Weights of a small mixture-of-experts language model, trained from scratch on English Wikipedia: 485M tokens.
Below are experts of layer 9 (counted from 0) of a mixture-of-experts language model. Rows are named router (the router's row for the expert), gate (a neuron's input weights, with its number), up (a neuron's input weights, with its number), down (a neuron's output weights, with its number) and show model dimensions 160-239. Each number is 200 + 20 x the weight over its row's rms, rounded and kept within 0 to 999.
After each expert's rows: a language model's description of what the expert responds to. This comes from a sample of Wikipedia text that the model never trained on.

# expert 4
router,198,231,170,188,176,175,154,174,171,166,176,206,209,188,182,211,209,210,176,150,220,197,212,245,236,222,235,165,242,218,204,215,197,186,196,159,216,202,207,222,204,231,193,218,234,202,208,196,148,211,183,194,221,187,182,201,196,164,226,174,172,202,193,193,213,228,204,209,211,236,187,202,176,188,200,168,188,227,224,169
gate0,228,179,213,205,168,211,181,210,196,178,224,201,182,177,215,214,194,216,179,195,188,242,170,157,250,204,205,174,210,193,197,183,212,181,180,191,222,193,204,210,199,198,232,221,212,214,194,186,172,174,188,218,197,236,185,207,189,177,217,218,205,183,196,196,205,239,183,197,214,174,199,179,213,209,199,200,189,195,202,169
up0,202,208,187,187,179,153,207,194,180,196,181,222,193,220,207,218,159,203,228,190,213,196,188,163,183,204,201,221,197,166,219,155,220,235,218,209,163,172,211,210,182,198,197,218,184,242,160,198,185,184,199,215,159,201,192,206,202,160,151,220,202,243,208,162,189,213,188,202,184,164,202,231,193,197,189,203,189,185,241,214
down0,233,197,186,216,187,185,194,225,188,209,189,172,195,190,220,200,187,200,204,203,224,186,181,203,192,217,179,178,188,188,208,190,150,205,213,261,194,199,194,189,220,184,205,212,215,184,222,204,194,164,164,220,206,192,183,171,172,190,197,169,222,191,203,185,188,188,227,169,198,146,221,215,217,172,188,218,214,222,176,182
gate1,208,204,179,203,176,206,190,193,199,194,191,186,180,189,181,197,168,210,171,203,207,222,187,220,175,208,220,176,237,218,250,205,229,167,211,196,190,228,190,190,208,235,183,216,194,181,189,218,177,233,177,169,189,176,189,200,177,211,212,202,222,206,231,165,261,193,189,178,230,225,183,154,194,170,189,199,210,201,213,201
up1,195,220,214,208,216,168,194,178,209,185,204,172,201,204,228,185,182,183,206,206,202,175,204,253,205,176,179,197,230,174,224,190,207,206,246,211,212,237,182,181,169,215,191,201,192,153,203,210,192,201,171,204,173,216,216,218,177,234,209,195,166,174,213,186,208,213,164,238,196,190,153,196,176,201,220,222,179,222,182,202
down1,185,193,181,209,189,210,205,181,208,182,198,200,196,213,228,193,191,171,210,217,225,187,196,221,187,200,208,170,213,168,244,171,201,178,225,214,213,232,177,216,199,204,156,194,192,187,225,236,213,202,176,185,203,232,216,194,209,193,224,188,213,209,215,207,239,184,231,205,154,206,194,180,205,182,183,233,215,188,165,190
gate2,176,225,190,204,190,209,197,221,203,240,217,221,195,173,184,212,208,176,207,165,209,234,217,223,220,208,204,195,175,209,218,201,211,213,194,182,198,193,214,188,216,213,177,193,215,179,191,205,174,206,205,168,240,180,168,214,202,187,226,198,203,194,210,221,170,191,211,173,191,208,221,189,201,190,200,192,168,211,201,228
up2,190,171,227,207,160,167,171,228,174,217,204,168,222,211,187,155,213,166,182,189,210,221,185,180,202,158,205,205,217,191,215,203,188,228,223,177,172,222,179,214,231,208,199,178,191,215,188,182,197,196,198,196,157,200,197,206,210,187,179,205,177,218,234,233,196,229,178,198,199,177,198,211,204,199,179,231,214,204,183,215
down2,233,204,174,211,171,213,177,210,186,186,189,226,186,231,234,193,209,185,229,189,198,195,214,152,184,207,183,171,225,240,210,246,194,198,183,171,204,212,177,223,198,184,204,193,192,191,203,188,220,186,209,194,219,172,258,193,181,206,176,201,192,229,226,201,208,220,213,193,180,222,199,151,199,192,199,207,212,210,206,217
gate3,223,189,158,194,201,188,206,206,209,161,210,220,195,196,187,199,233,202,161,185,201,201,220,198,222,184,164,243,214,228,198,208,221,189,240,189,162,195,202,204,206,222,196,226,227,203,231,171,180,202,200,207,185,198,193,202,194,230,216,212,213,201,198,186,214,195,186,196,223,193,188,209,212,202,198,186,203,176,219,185
up3,192,180,199,225,217,183,161,169,194,208,192,193,195,207,170,192,212,167,183,244,252,185,199,218,213,240,198,174,205,177,172,195,167,215,222,180,190,184,176,206,235,206,197,203,190,217,167,189,197,215,165,199,217,233,190,203,216,242,187,182,191,208,208,193,223,203,217,185,201,163,167,176,213,223,200,209,191,197,234,209
down3,178,195,178,227,236,196,245,216,200,161,195,204,184,188,191,222,180,209,204,175,220,220,191,192,197,205,227,196,205,199,193,211,228,180,216,151,218,199,187,207,198,172,168,213,195,206,191,214,160,233,172,220,221,200,164,192,196,217,209,198,170,223,195,219,171,188,163,183,184,197,194,199,171,220,194,184,188,180,177,223
gate4,238,188,190,190,171,158,172,160,172,206,212,193,204,228,199,192,206,199,241,190,200,184,221,188,212,215,224,201,197,192,202,221,191,190,182,215,195,181,216,220,217,183,191,214,206,183,203,180,176,230,195,185,198,219,188,174,215,194,196,190,180,221,215,205,223,244,232,187,173,196,182,221,216,200,195,198,184,227,220,173
up4,163,221,206,236,205,225,225,205,228,190,248,159,200,199,207,189,187,203,187,192,168,216,187,204,188,186,194,173,181,187,186,199,205,196,187,227,199,195,202,213,217,216,210,199,208,183,207,220,211,194,201,155,179,211,217,221,192,247,221,182,203,190,223,183,173,162,187,197,183,249,195,180,198,184,224,230,238,211,170,203
down4,199,182,214,207,194,217,217,199,190,211,216,190,224,177,205,204,192,209,200,169,210,189,192,222,195,176,224,216,175,188,200,182,230,187,202,160,264,216,203,184,204,224,173,225,189,223,180,213,247,212,206,199,190,219,221,148,209,193,202,193,207,182,186,211,211,209,222,176,221,220,197,190,189,199,206,206,212,193,209,208
What it handles: Non-English name pieces

# expert 23
router,174,206,154,168,200,156,181,191,144,191,185,205,213,175,190,169,219,195,216,197,216,202,196,251,207,230,210,188,189,225,197,196,209,200,186,152,207,204,183,231,210,184,194,199,216,201,215,206,184,198,212,208,182,230,200,210,195,194,188,155,166,204,188,222,214,204,208,224,208,188,200,217,187,211,179,189,207,198,207,196
gate0,195,183,181,172,184,193,199,188,209,195,171,192,233,220,187,176,203,212,191,206,208,216,213,187,198,176,189,244,159,208,213,217,177,196,214,176,233,195,203,209,178,217,204,223,228,201,204,192,222,253,202,196,177,214,183,189,191,204,216,181,203,194,194,213,190,221,176,184,195,206,208,162,203,189,229,200,201,188,168,193
up0,210,168,189,222,223,220,210,204,189,197,191,207,205,202,214,208,205,207,176,205,208,193,216,206,186,201,224,239,196,157,178,231,162,220,222,221,242,217,207,194,168,212,209,194,197,187,212,165,208,240,242,226,197,201,201,218,222,224,229,260,188,189,213,198,208,193,199,212,209,198,213,168,216,214,239,171,231,178,215,194
down0,191,218,184,167,222,218,164,190,243,194,195,195,239,230,195,216,211,186,221,202,175,179,239,202,217,178,223,131,238,178,195,205,234,237,201,179,187,189,215,189,136,204,183,169,202,203,186,192,185,227,182,195,192,224,184,198,206,185,196,226,214,221,217,207,215,194,208,201,216,169,186,208,227,209,179,201,168,237,186,193
gate1,203,198,173,220,218,215,190,214,229,211,208,171,185,213,192,207,193,226,179,190,211,193,185,210,196,181,175,200,197,178,224,202,219,202,203,218,208,188,218,220,196,216,161,225,175,221,242,216,196,222,168,189,202,224,182,196,201,205,206,201,208,255,206,213,182,232,206,215,204,224,224,208,211,224,194,179,190,178,196,211
up1,238,218,174,200,185,235,189,223,210,209,202,186,194,190,185,185,212,157,180,220,188,234,207,186,229,193,162,180,206,205,221,208,176,193,187,200,189,216,229,202,203,196,205,209,171,193,197,191,207,212,185,191,236,204,232,257,245,192,174,196,176,189,182,215,155,188,186,197,212,215,219,202,209,191,208,207,188,194,183,181
down1,191,207,201,206,198,217,225,227,228,260,226,190,223,201,203,205,200,199,185,201,192,225,202,192,173,220,184,220,203,175,240,201,194,213,224,190,201,196,206,217,203,226,152,219,202,195,203,196,194,199,198,213,200,221,179,177,203,227,216,177,221,216,214,246,206,204,182,203,221,208,214,206,244,191,249,209,226,171,179,204
gate2,226,198,194,205,226,197,200,184,192,195,179,161,197,189,175,224,188,194,192,154,223,218,206,222,199,146,174,203,215,215,202,218,217,206,198,212,235,144,213,176,231,183,228,186,208,187,197,174,228,222,149,216,226,198,206,190,178,212,188,209,161,200,182,200,200,171,192,189,217,233,184,233,178,218,196,202,201,200,191,186
up2,166,168,202,193,195,197,172,181,190,212,169,222,169,169,190,236,182,178,205,224,204,205,197,221,185,223,185,228,227,186,244,232,192,194,164,198,169,204,209,186,194,164,200,200,231,171,197,190,203,188,241,243,183,250,218,190,208,203,187,198,193,194,184,218,181,205,193,193,195,214,163,203,182,197,223,190,172,215,214,190
down2,193,194,151,216,215,191,228,182,194,219,172,177,159,215,207,228,225,197,145,208,194,218,218,211,185,176,195,212,197,173,204,213,221,223,199,220,229,190,193,221,227,193,213,204,195,202,215,196,208,192,213,210,200,221,200,198,142,230,213,184,195,221,231,219,212,220,186,199,203,229,224,182,206,228,181,236,192,174,214,208
gate3,172,190,192,211,162,197,192,193,195,209,190,200,207,181,203,227,192,224,196,196,180,202,177,194,218,244,190,222,191,184,174,224,206,212,218,169,220,217,165,206,184,182,214,137,184,153,214,222,201,149,234,193,232,203,199,191,178,212,195,214,212,185,203,201,207,197,190,206,194,203,248,201,171,238,196,210,228,202,188,213
up3,148,159,231,209,198,189,211,210,208,219,172,231,180,159,187,199,204,212,227,192,166,204,228,203,190,246,163,217,201,186,212,191,197,181,177,208,180,226,211,189,206,161,188,221,217,172,207,190,168,220,223,186,215,190,209,189,166,188,159,201,229,202,186,253,226,210,242,184,201,198,221,179,220,194,189,194,213,189,149,189
down3,232,213,205,211,207,143,192,210,197,188,159,207,212,215,169,220,211,185,194,195,183,174,142,212,196,227,177,225,181,195,179,212,176,195,180,189,215,213,172,233,225,186,229,167,212,238,257,203,190,174,215,173,212,215,177,214,212,233,207,194,203,176,228,237,176,195,183,198,221,205,214,173,187,188,184,178,178,193,192,215
gate4,208,220,196,189,203,175,189,177,201,213,225,230,233,225,195,238,217,214,166,192,189,199,178,230,197,223,218,194,178,216,203,239,206,230,206,177,197,186,195,169,195,208,165,189,198,171,186,188,208,193,239,258,158,224,213,202,210,204,195,203,215,193,178,180,216,210,209,217,213,180,197,186,198,186,205,228,189,208,225,181
up4,204,191,230,205,184,197,193,168,176,198,159,219,174,198,183,207,181,198,203,184,190,198,223,204,194,240,218,205,201,166,223,180,189,184,214,230,183,212,174,213,197,166,229,180,214,172,187,195,203,230,181,161,211,213,182,253,183,220,238,182,179,213,182,217,177,177,182,177,210,197,176,211,214,210,163,219,226,176,186,207
down4,193,207,207,200,199,171,192,237,180,175,212,208,168,215,193,222,228,163,238,181,189,167,203,203,192,202,183,190,221,210,183,220,212,231,225,233,163,208,227,195,199,195,175,188,223,207,189,174,215,215,204,241,180,261,246,203,180,192,187,186,227,209,178,209,179,190,212,187,212,182,173,178,217,197,193,171,208,163,205,232
What it handles: Name pieces in titles

# expert 17
router,204,203,196,199,196,150,183,195,208,192,179,194,180,204,189,160,235,225,165,164,214,205,211,222,232,214,204,202,226,217,198,195,205,196,228,163,201,202,213,205,178,217,207,212,233,193,234,198,169,227,209,198,219,190,180,178,209,175,191,181,172,190,241,198,197,213,218,215,230,221,207,209,177,186,204,191,180,240,255,213
gate0,201,199,160,189,212,201,197,212,173,199,209,148,202,197,191,189,198,211,202,214,203,171,186,225,196,179,182,209,197,186,236,213,202,178,231,187,233,226,215,191,192,211,214,193,211,181,254,213,205,195,230,194,203,192,192,196,234,178,198,174,209,194,231,219,194,231,239,214,199,221,193,207,172,189,247,182,205,216,219,182
up0,207,216,227,172,179,190,165,183,205,192,169,172,163,203,180,194,197,165,170,223,208,226,189,197,218,183,219,192,191,201,194,203,157,179,197,198,218,168,230,235,218,188,210,191,227,167,224,176,236,196,208,171,204,208,173,200,191,204,186,186,210,210,203,221,197,176,185,173,189,207,180,158,192,222,233,165,204,179,190,219
down0,210,201,208,223,220,194,220,162,208,200,191,185,228,188,190,188,221,206,170,189,199,208,177,214,250,183,208,131,202,221,194,177,207,235,218,195,181,196,195,214,178,207,194,192,230,218,189,212,212,181,181,201,171,213,197,206,178,192,205,199,204,215,241,196,201,175,193,216,233,205,167,174,207,173,228,214,168,179,177,197
gate1,218,205,186,168,180,216,167,206,194,204,245,203,195,182,212,184,182,221,219,227,180,195,220,207,186,171,195,189,187,174,170,220,185,180,235,188,200,212,223,217,187,187,187,236,190,165,234,182,215,234,193,174,236,200,193,210,187,209,225,228,202,172,206,213,192,168,196,180,221,239,179,174,197,223,159,191,184,194,200,196
up1,174,193,195,221,203,168,206,209,214,217,203,187,186,177,177,208,203,233,209,162,206,195,192,182,188,193,186,164,199,207,204,216,197,168,180,197,227,207,197,173,194,214,200,189,195,196,189,216,206,211,231,214,228,227,184,206,204,190,242,194,203,208,192,228,191,185,207,238,213,198,212,168,206,195,201,205,171,150,164,201
down1,200,183,173,192,163,178,198,183,224,221,212,181,209,182,191,220,216,185,200,221,199,187,204,230,253,206,207,210,186,199,248,191,174,168,208,192,214,203,185,190,223,211,213,212,202,203,178,185,205,196,204,177,212,211,202,206,218,211,205,164,175,213,173,220,218,220,202,213,217,210,219,203,180,182,223,231,210,171,248,176
gate2,209,197,166,223,172,205,195,185,188,210,212,192,233,200,225,193,190,223,165,214,205,190,205,219,224,182,206,184,217,195,222,179,225,205,218,197,183,162,243,187,221,219,237,203,196,182,184,202,217,183,191,196,190,194,226,217,210,234,197,207,231,215,213,194,226,195,183,174,215,169,189,194,190,205,225,223,218,221,209,200
up2,179,229,204,208,210,222,202,176,208,242,171,208,181,196,205,205,206,181,182,196,201,169,218,183,202,203,172,206,227,187,205,198,202,185,242,166,200,193,193,192,180,209,220,213,214,219,194,173,213,167,218,227,205,226,197,228,188,218,204,185,209,193,230,187,185,216,180,202,181,193,191,180,222,202,171,217,204,201,194,206
down2,172,218,181,172,170,182,210,180,229,200,226,213,224,184,172,224,180,188,244,225,215,196,189,217,200,198,235,164,222,189,205,215,192,230,200,194,195,211,200,198,192,208,196,166,223,150,152,168,203,210,189,224,185,214,210,214,191,237,191,197,214,219,186,204,213,196,198,210,175,215,190,187,207,194,196,178,201,181,200,233
gate3,184,191,202,208,178,170,231,190,236,181,195,184,170,155,220,200,189,218,186,188,233,181,212,207,182,204,196,194,203,204,199,167,202,209,188,186,170,204,195,173,172,181,221,198,181,170,225,226,177,205,223,193,195,214,200,180,220,191,221,200,218,213,208,179,223,243,233,192,233,218,179,186,211,199,168,230,199,227,199,204
up3,196,187,205,216,191,210,253,222,177,180,165,197,202,232,195,194,219,205,221,160,235,198,181,200,226,186,176,199,207,234,193,198,186,229,181,181,182,160,180,198,213,195,209,238,218,208,249,206,190,182,202,206,210,207,195,193,201,183,209,188,182,194,244,249,168,205,234,222,223,218,208,190,224,183,205,230,194,208,190,228
down3,197,226,182,218,179,220,201,225,219,194,202,216,205,208,173,210,205,185,193,205,209,189,188,170,230,203,212,195,173,188,170,223,199,212,236,215,197,201,198,222,252,216,223,212,187,203,174,258,171,202,217,225,148,186,203,180,197,195,206,176,205,169,182,213,216,178,203,188,172,209,215,196,175,201,207,196,196,199,190,209
gate4,213,205,201,174,172,150,236,204,206,187,178,188,183,192,189,165,188,187,217,182,210,233,200,185,225,229,177,188,223,216,177,162,173,227,190,190,193,200,201,178,162,207,194,223,183,211,181,221,184,141,207,190,215,191,195,229,198,198,207,190,218,192,215,163,177,184,199,207,193,224,180,243,185,167,210,207,210,211,232,209
up4,175,190,207,206,211,168,206,228,171,212,164,188,182,207,172,218,203,217,216,225,204,203,190,185,236,226,190,200,188,177,201,212,202,211,169,189,229,190,175,210,192,183,221,204,195,222,223,211,199,207,215,206,213,236,210,184,205,146,204,200,211,206,213,206,216,204,173,210,202,193,199,232,197,171,209,199,203,225,228,166
down4,212,169,231,218,215,192,202,212,220,198,165,184,178,173,236,178,178,173,189,197,221,166,171,222,203,177,173,219,159,237,170,207,202,255,217,202,212,232,206,258,221,203,186,208,212,186,200,215,175,239,215,195,204,182,187,202,197,197,193,202,203,216,220,221,194,196,198,196,224,192,187,168,185,184,188,191,201,175,202,206
What it handles: On and concrete nouns

# expert 20
router,192,205,172,206,192,186,187,196,154,193,184,188,180,160,163,157,209,200,194,249,212,205,217,190,231,216,194,170,219,199,162,211,163,202,179,172,210,200,203,236,196,212,216,178,234,198,221,197,199,184,190,191,196,236,211,211,220,169,228,181,175,202,210,170,194,184,213,214,212,210,216,187,168,182,200,197,178,196,243,212
gate0,233,194,210,217,248,214,181,188,218,224,215,211,228,178,197,196,203,207,188,208,213,175,174,185,151,223,164,179,227,209,227,204,196,213,208,182,204,167,201,165,152,230,191,204,170,184,189,198,196,208,194,194,169,219,161,213,180,177,201,186,172,220,185,144,203,193,193,187,156,232,210,229,190,217,226,207,226,221,204,180
up0,196,137,224,207,192,184,233,200,203,187,210,204,170,223,216,218,184,205,180,188,221,187,194,194,205,163,207,192,228,198,189,168,193,199,208,225,197,213,203,190,195,206,172,228,194,184,223,236,205,220,222,220,230,194,250,147,216,228,173,191,181,194,206,209,192,184,189,203,190,204,211,223,212,185,194,211,243,176,210,204
down0,205,183,215,164,156,234,223,187,181,198,198,203,177,213,208,206,195,186,225,186,157,216,245,180,201,191,190,204,204,211,192,181,176,211,212,204,184,182,177,228,211,203,193,210,192,191,175,241,168,220,209,191,203,236,190,199,156,183,223,225,190,194,197,201,192,201,185,188,203,183,256,208,196,185,185,190,175,205,195,193
gate1,193,198,216,178,194,182,219,186,187,179,185,227,221,168,198,198,175,185,180,222,189,237,248,204,168,210,217,195,208,210,210,199,194,216,221,204,181,161,237,219,202,225,224,212,232,194,230,187,225,213,202,194,175,186,221,230,194,212,236,178,206,251,201,193,167,178,170,225,249,202,199,216,176,173,224,195,193,202,195,177
up1,187,203,172,218,189,215,208,236,206,192,209,227,197,192,176,203,199,200,207,214,210,222,211,197,159,216,185,227,197,148,191,204,196,205,153,198,191,214,193,205,195,192,170,188,241,206,255,193,198,232,190,210,216,212,205,207,184,198,176,212,212,194,150,163,207,228,208,217,241,214,161,197,215,179,215,197,182,208,204,196
down1,177,207,223,196,201,201,230,202,230,199,214,200,214,199,231,175,206,172,193,209,215,188,188,195,218,233,208,198,186,193,245,227,237,239,231,195,195,198,191,212,207,202,185,196,180,224,222,241,191,165,198,224,197,220,210,153,181,197,185,198,204,177,219,195,219,202,208,188,205,244,219,208,204,179,171,174,195,190,197,265
gate2,190,213,212,190,226,209,226,179,204,215,190,213,194,207,186,186,226,218,201,186,168,204,164,193,229,207,212,190,201,214,190,162,184,204,174,209,179,182,209,204,201,228,215,161,202,219,214,173,218,211,186,204,232,224,181,196,195,209,217,192,196,206,213,217,201,217,166,175,184,186,200,149,179,207,189,213,191,160,186,224
up2,192,215,226,207,206,236,194,167,192,188,208,204,206,233,192,207,203,222,191,170,203,183,212,177,197,194,199,186,189,215,217,160,237,234,173,194,196,194,205,220,190,214,204,206,194,225,178,230,160,205,207,189,218,183,196,191,184,204,199,243,204,192,227,198,204,206,216,208,204,174,186,184,218,236,254,194,238,227,197,190
down2,196,220,176,202,169,171,201,227,204,175,189,176,192,165,199,192,188,237,219,209,189,174,242,209,194,182,199,194,169,207,225,213,232,207,188,172,218,191,210,216,221,211,189,206,201,180,202,183,186,210,159,218,172,195,200,203,212,197,163,198,206,217,191,188,208,172,185,189,135,234,168,193,208,226,186,233,179,158,216,176
gate3,222,185,224,196,187,220,193,197,204,203,193,198,163,233,214,192,148,213,177,214,180,207,208,202,222,186,214,196,172,202,207,207,180,199,195,202,193,236,199,182,226,223,180,208,210,233,201,169,243,211,228,217,215,208,214,179,207,218,193,220,173,211,189,224,252,225,210,198,215,233,186,175,205,207,198,188,215,213,206,206
up3,198,184,189,200,200,165,175,201,213,205,198,183,184,164,191,158,194,229,201,183,212,166,185,197,179,209,228,198,228,195,192,208,198,208,176,184,198,195,149,190,176,197,195,228,188,219,187,185,235,212,201,226,214,218,174,184,207,186,211,233,238,208,210,167,159,186,222,182,172,196,204,195,201,219,178,172,225,206,151,185
down3,199,230,205,190,229,213,189,232,199,155,218,222,216,197,205,192,179,179,228,233,201,199,193,205,208,195,183,172,171,174,169,211,182,225,158,173,196,183,207,188,198,206,186,216,213,207,200,169,222,192,196,189,219,210,213,190,199,225,157,222,212,179,174,215,206,201,214,201,243,199,164,174,211,205,180,195,214,184,213,204
gate4,192,221,208,210,244,198,198,183,206,221,214,206,196,164,195,165,213,189,167,219,196,192,248,200,186,229,177,176,170,195,204,193,204,194,185,197,206,194,218,241,181,207,225,190,211,222,239,222,217,206,227,190,199,202,198,201,210,218,228,179,150,181,221,181,149,199,202,206,183,205,189,179,207,212,187,181,209,213,205,197
up4,190,211,196,179,189,195,179,198,192,211,209,208,164,183,190,213,169,187,200,203,197,212,170,218,169,211,228,229,180,187,162,207,191,229,210,171,200,190,199,191,216,208,223,203,227,186,188,199,211,201,182,200,244,208,192,222,180,223,221,201,162,211,202,214,216,203,175,197,200,216,202,201,221,187,181,189,206,170,231,219
down4,197,184,195,194,199,208,176,221,202,164,220,203,230,200,161,189,185,188,229,229,222,203,218,207,210,222,200,207,184,204,224,206,200,232,183,189,172,192,202,169,172,202,211,199,188,211,189,194,224,206,223,222,208,228,179,201,221,180,159,234,184,205,215,196,172,221,179,203,186,191,191,230,173,200,187,190,194,235,213,206
What it handles: Mid-word syllable pieces

# expert 1
router,214,176,164,181,209,164,174,185,164,187,171,182,184,191,193,174,186,221,207,195,199,219,205,231,210,222,177,189,209,196,196,213,173,213,177,194,213,185,209,199,211,185,223,196,215,196,193,189,216,226,187,171,190,211,193,209,207,163,196,189,186,190,226,217,206,230,185,198,237,200,234,209,182,198,183,189,192,201,199,199
gate0,222,214,163,206,199,201,167,228,183,223,206,195,217,195,189,189,236,220,162,178,229,181,166,211,198,180,202,167,237,203,199,198,197,164,201,191,177,227,187,223,176,223,196,187,206,179,208,221,194,186,205,197,197,210,234,198,199,199,210,214,192,187,188,186,175,204,176,198,216,203,178,191,211,185,208,206,184,156,211,209
up0,187,219,184,210,198,190,174,190,172,215,193,181,156,198,191,232,202,200,173,215,229,202,213,164,241,208,175,173,187,236,192,209,193,198,209,192,184,210,187,211,183,200,236,214,179,170,204,202,192,212,174,187,205,227,181,209,180,173,176,179,203,196,171,231,225,218,224,199,182,219,177,180,200,207,190,212,172,212,217,228
down0,217,227,231,187,170,186,189,215,182,189,198,214,170,168,203,181,209,236,227,211,198,194,166,197,201,196,204,193,222,245,192,224,185,214,213,203,199,215,221,194,171,195,208,195,187,211,202,178,179,210,253,167,183,213,232,172,224,213,173,213,242,213,201,181,205,202,209,216,164,178,202,211,214,193,214,203,200,185,219,188
gate1,211,184,230,176,214,162,192,165,203,192,165,181,207,184,205,191,178,168,225,199,199,251,179,170,196,207,177,202,181,208,199,202,210,226,179,202,189,214,188,197,217,214,195,208,237,184,192,236,197,173,192,175,199,190,198,239,214,202,248,202,178,205,206,174,155,196,259,191,214,198,223,220,202,165,187,161,200,185,201,195
up1,161,196,187,208,184,202,242,201,194,201,216,206,196,188,222,225,188,213,192,184,213,177,217,184,196,222,214,185,192,199,215,217,204,217,199,192,203,188,164,196,191,180,195,179,164,183,215,200,155,204,171,219,231,214,210,222,202,182,163,225,216,192,178,233,195,191,199,187,201,198,199,229,177,184,211,196,212,285,182,201
down1,217,225,214,169,206,242,207,240,224,181,162,150,209,207,212,210,205,179,219,222,232,195,214,197,173,197,207,200,243,227,188,206,174,202,184,172,181,188,220,213,169,193,226,225,213,162,215,182,183,221,221,179,174,196,179,204,226,188,197,164,194,188,226,198,183,209,220,174,195,184,217,177,196,212,217,216,253,206,214,189
gate2,161,181,194,208,225,213,213,180,190,189,168,174,194,198,208,203,173,176,225,213,216,200,162,197,189,187,199,160,205,202,194,206,179,171,190,199,194,187,167,200,178,197,209,228,233,233,192,206,204,199,182,187,178,237,232,222,205,186,183,227,217,218,190,215,183,218,204,205,195,201,219,184,225,218,184,187,197,227,217,240
up2,185,204,196,209,206,176,238,173,206,206,209,219,208,201,183,204,168,180,202,195,191,206,197,210,164,191,204,196,176,207,167,191,201,190,190,195,234,232,211,168,208,168,204,198,215,232,197,208,204,230,201,174,213,247,237,155,201,178,198,202,201,203,221,172,196,195,229,172,225,229,214,186,203,186,234,188,186,212,203,221
down2,205,213,197,208,219,194,203,182,218,199,188,181,209,206,179,186,184,163,166,232,188,227,209,205,218,234,182,232,221,190,230,214,208,162,212,210,224,197,199,233,183,207,235,203,197,190,215,199,197,217,188,250,238,216,190,210,197,204,180,212,220,234,187,205,199,227,192,173,189,191,211,175,162,177,208,237,167,178,198,172
gate3,220,202,164,173,210,203,177,218,185,228,226,185,199,205,196,215,195,162,194,215,230,192,180,200,190,197,190,220,204,226,202,197,204,219,166,207,204,205,227,226,190,213,200,199,205,206,193,160,224,211,218,203,199,193,212,223,228,227,209,185,211,179,193,218,201,210,193,217,202,210,215,184,199,166,208,185,224,155,191,186
up3,226,197,247,184,202,145,204,207,217,191,179,180,164,207,213,226,192,203,191,200,208,242,192,201,178,187,186,220,171,203,193,207,131,208,180,182,192,206,181,218,193,216,208,177,151,199,198,232,206,191,214,212,198,213,188,215,198,184,233,247,199,191,194,212,223,202,219,215,201,235,170,142,222,204,204,220,204,230,244,197
down3,190,199,187,221,216,159,209,175,193,194,182,167,217,224,190,194,230,192,191,205,208,192,189,177,190,205,220,197,179,175,184,200,198,203,215,201,218,191,184,200,175,183,207,204,170,211,225,250,195,209,254,210,167,167,183,165,178,223,195,195,183,178,223,196,183,196,179,213,220,208,199,197,164,217,229,167,230,179,205,197
gate4,211,149,189,184,171,179,179,204,159,198,235,193,199,208,185,205,196,222,160,199,219,194,216,191,170,240,179,200,190,155,218,200,212,208,195,210,200,190,187,210,162,203,199,196,212,202,179,172,176,172,225,218,192,189,187,194,217,177,221,233,197,194,186,213,193,223,222,201,213,212,185,184,180,187,190,188,199,206,202,187
up4,207,179,225,198,214,249,224,202,206,185,160,216,224,201,222,198,224,180,184,193,218,242,203,203,208,163,206,210,218,218,156,163,206,213,162,199,225,209,186,216,207,192,203,209,205,169,210,227,242,185,189,192,189,195,204,205,187,223,233,174,199,198,177,227,188,195,181,184,201,195,217,250,174,216,190,158,192,228,183,207
down4,186,183,210,197,191,193,193,209,187,191,167,193,179,202,216,216,197,228,223,187,176,184,220,193,164,172,191,231,205,204,220,216,180,214,160,181,204,196,208,164,178,230,235,177,209,219,173,173,222,202,175,174,197,174,191,183,190,215,183,188,131,224,221,205,206,222,199,228,223,186,203,223,234,206,200,212,181,226,198,192
What it handles: Word-initial prefixes